Weights of a small mixture-of-experts language model, trained from scratch on English Wikipedia.
Size: 9 layers, width 192, 55.1M parameters.
Experts: 16 experts in each of 8 layers, 1 pick a token.
Below are experts of layer 6 (counted from 0) of a mixture-of-experts language model. Rows are named router (the router's row for the expert), up (a neuron's input weights, with its number) and show model dimensions 0-95. Each number is 500 + 50 x the weight over its row's rms, rounded and kept within 0 to 999. Numbers have three digits each.
After each expert's rows: a language model's description of what the expert responds to. This comes from a sample of Wikipedia text that the model never trained on.

# expert 0
router:435445525470330492525518554437532497603627526449509525520517495509463531486536543494529529492460474479469475469496569455469514483582421535532513463536548565473460503504428482483495535559562493423560512496599618557484493459519508585492503600455481481586601460482515464492483498605574530533
up0:423343541465536512516472466508514362500509501548510535452456487476540499636527485565551495530520447522496584503494444502497567536499513534499534506528532449514424488492406547500470550538578572590477472488522501534480504468434500509497528563447515499493504428492452427459558431583481539475
up1:442446507459481397510545474517533518427479501551491416535524449534468484445587498580576516471565527413514541537458441460399409482480495527493539575498538491367526515480493501483532532555533417455524557492550492446550489529501546501480470522517560532555448466503470457577475492409497507586
It responds to: Name-initial word pieces. First pieces of capitalized proper names, often place or person names split into fragments, such as Lor(estan), Mor(avia), Mer(thyr), San, Santa.

# expert 15
router:424586522474494555510576467478499459545542571529552378503464524580515421523492477539505492459515434480503482460441448369495487437419453441536577516534451485504476548501623356538468497557547578459501471556521599418471483550444515535547469540508527463459469581473474496483567511451424535517
up0:392547510503482529510554469491504501520475475561499437485510498496482501484609515577615498520534501525490555500528482523501482508553498478535499505572517499582440477520503482497410464494495469586494553500488458472504493502490543528485563476490534424422422501639468522502512584585595520486
up1:505403465502364442482510471429524517472392478464505459529507452597445469522439481598524474543496467507556569557512429509565542456534485495562516474533500519459521490456528527507509494364617536504547517447498513573393559582469549394496489490496566402503513468532498492492500512493497460500
It responds to: Determiners and possessives. Articles, possessives and demonstratives before a noun phrase, as in the, a, his, their, this, especially in sports narratives.

# expert 12
router:556528531514501470481514464483509530476525607524547456406471515484538410507528500534531535662489470592472501521455471459442447481494506507533569587523474466458565539526614512576526580495496434547446539560492497495485501497373517400451456643442520503502583452486479428553500413610500521446
up0:535484473516576524527580463505486488458501513398449573522532632493491488483526483498519498511457500432425454474444495559516539537519498494503534531503421535505471402581521522504506453581479479500507585440583491504513441547539525545456489499560507489449529501405502505511467501463622526604
up1:495471526466445502499488484518449473597480474491524515445567548481552493353501491501500397480535498486361503507647518445477569521600587539488498464529500432417399481499458580508521476416496466490542485469503571511507448519433458452514505532499488467541526499445515479529464519504527580375
It responds to: Adjectives and modifiers. Adjectives, quantifiers and direction words before a noun, such as such, other, various, known, progressive, southwest, East.

# expert 7
router:522500366483498490488504478455536532438492538480461529538491405503450505511590536546458426478543398480552535503432529482502577579528535430568438591521542467513533496501434487543460409420501513519474378626507505522471522542400364535481470519520424500500525513492533476494496534454552466500
up0:512452431464471596493572534512539510415460483500447599612637415527487479482523498539591502488536546477482457511560497496520515486416474433421603486501464498490385488510500447559508448421505587507442489507497641474438517524505518485372564565467514523454451494484540489481523343494387529529
up1:424487467394502466557463469398509597502411572399484490653521540491357561475603540545463419498462472550515514502509504582502538486494486461491493506519551547529424514516494496499513495444548413525500531511433482620513437545494407478373530529516563518470422460574461504517645472478475434526
It responds to: Table cells and newlines. Empty table cells, table separator rows, numbers inside table cells and line breaks in lists, as in blank cells, |---|---|, Result, MF.

# expert 1
router:506479501516510565578520511422537528518506465563432453509414410497433378408525456484465546494446516588493433524484480531449544465612562512490551451503440489429500642525556488482545450479517452416458478536533527444437508553550514477422472465478545432498537468517465471532506602458607447473
up10:555496458529487515542507536680550421534517507486484439452577569479508495493552541509496508501389455541503416511484588495515564456454446558434491524481442523507442491563509480461520483511546514467495469472517443494476484663612538503439480451618584534565539521561432560450511550495535500538
up11:458436556496391481510464499390518504441498494508469486490515530521495580484500503505457663586513499567475473511496510486512502502509387499501508479513446502630505518517567496521503434530593520547506502499496568497475622492587367456496492493540564422466458529511501457557504548547511484524
It responds to: Word-final pieces, year digits. Last pieces of words and names before punctuation, and final digits of years after 201 or 199, as in 2014, Curculionidae, NJDOT.

# expert 4
router:521430514480530525464535543514537563506478475510472434491424477458535404509526490584538470628551472524486357546462563555473538545548594464515493535460553510435500511477432471502540502538531479488477446478514518514464465501526505485531445520415503519539538557475444498460532500403517534507
up0:432562549513472520481518468492540539444511489489575490608441480461491483471437530505608591538514418536518536486470618525618529545516546485498437464533575514498530495485517430536487520522497497483539523493511499495505448482500370487578502497513484505357600509492441417433503507477417532525
up1:512495508496499506499452417465494538505435506562447448437498492513560630442535562525459557470500498428502526554510395508472577533579530472573474489509555467444500464502489511507485608499508485419499518414518501485656483514441498496537547514592514555496535514495497597535519624498510576512
It responds to: Head nouns after determiners. Common nouns closing a noun phrase after the, a or his, followed by of or in, such as species, area, ceremony, facilities.

# expert 2
router:503458429464388482535506510341465501485497536412489584507491517492448434425592595515515498572460468547456341497529492417516480519528516539495541521566488504407510535542579352541421488480468383406483468621468472523528531620449485471467585484507503490430530478486461604436440449535558536539
up10:524510496511497492503493499458516497484577547439489535474520442494522445459583497496504447577462527536496510514508486586506460505522518496391484466502433501485490476509492538493466525377511571499493529552455491491532512488394486483543330488494506479495465435586506500542458506508527433495
up11:611514524528509536548559494499516494453511538559450408621442532484606404486402482487455490508497591496439528526499579439519551566541502574473466474392455529511545527493502450505496516464456445447511629482505406453384495523526473547390589512551606517481483478468481498508511528507502543500
It responds to: Years and numerals. Year-prefix pieces and digits in dates, tables and scores, such as 201(2), 196(6), 191(3), plus decimal points in figures.

# expert 8
router:471530542520442491515574546448421483574450468556463453522504425512597623524505510442481488544441374542461515478462566496521470495584560494460476406487519466488511561522581458488471485431476509453473572546517543432453428545519530464480588528461383603484459575512438496554593480525504574522
up0:538542545433481480525601512472604513492487503483512550538437504529516532445354499534524495582534449492567388566446496503559555513489492493427330413517554585504548494439566453502483494513501516488453533452524464451506531484487494444470496447420498507488526564504483496520483404498462516546
up1:501408499405450550534502501462424531513460605481450452448526597590468541502498644492511488526469487471528539514473421464481474419478576576470516508492418463572552509435377494375493544388507481515525503498453546344558562497616550500444531588412505453570533452482520539494589514565482489438
It responds to: Prepositions of place. Prepositions, mostly in, of, to, at, introducing places, institutions or objects, such as consulate in, moved to, attention from.

# expert 10
router:509456416498527494544500489495403488500539562511511507556522513530564525573519437679486513582518581508430453524485491530442507535493507525527513532399509522490481545443441449500455410538512528516500488428470423477511450486479469501540467539370612625507527484527525538526567478526563410504
up0:531499514489502464545472507422501499535424581484471476576505548500441536476493520438496498492585470445491545505512496548499553512517464507505432501548507487506496539467571578438556548496658503546489455521501516481508525459453396525496485558467539479450481541512462502575517506484488535478
up1:515547499507503554443541449524362518511523474522478429489512425469498485493457510517478568563411487504487507590509457467521551494485512447472495493495532331472558520495502543471433432463444389548437510432479381510516426533460482481527546492486452516487414518517523577499512496503566484536
It responds to: Clause-linking words. Commas, conjunctions, relative pronouns and verbs joining clauses in biographical and event narration, such as when, where, that, which, began.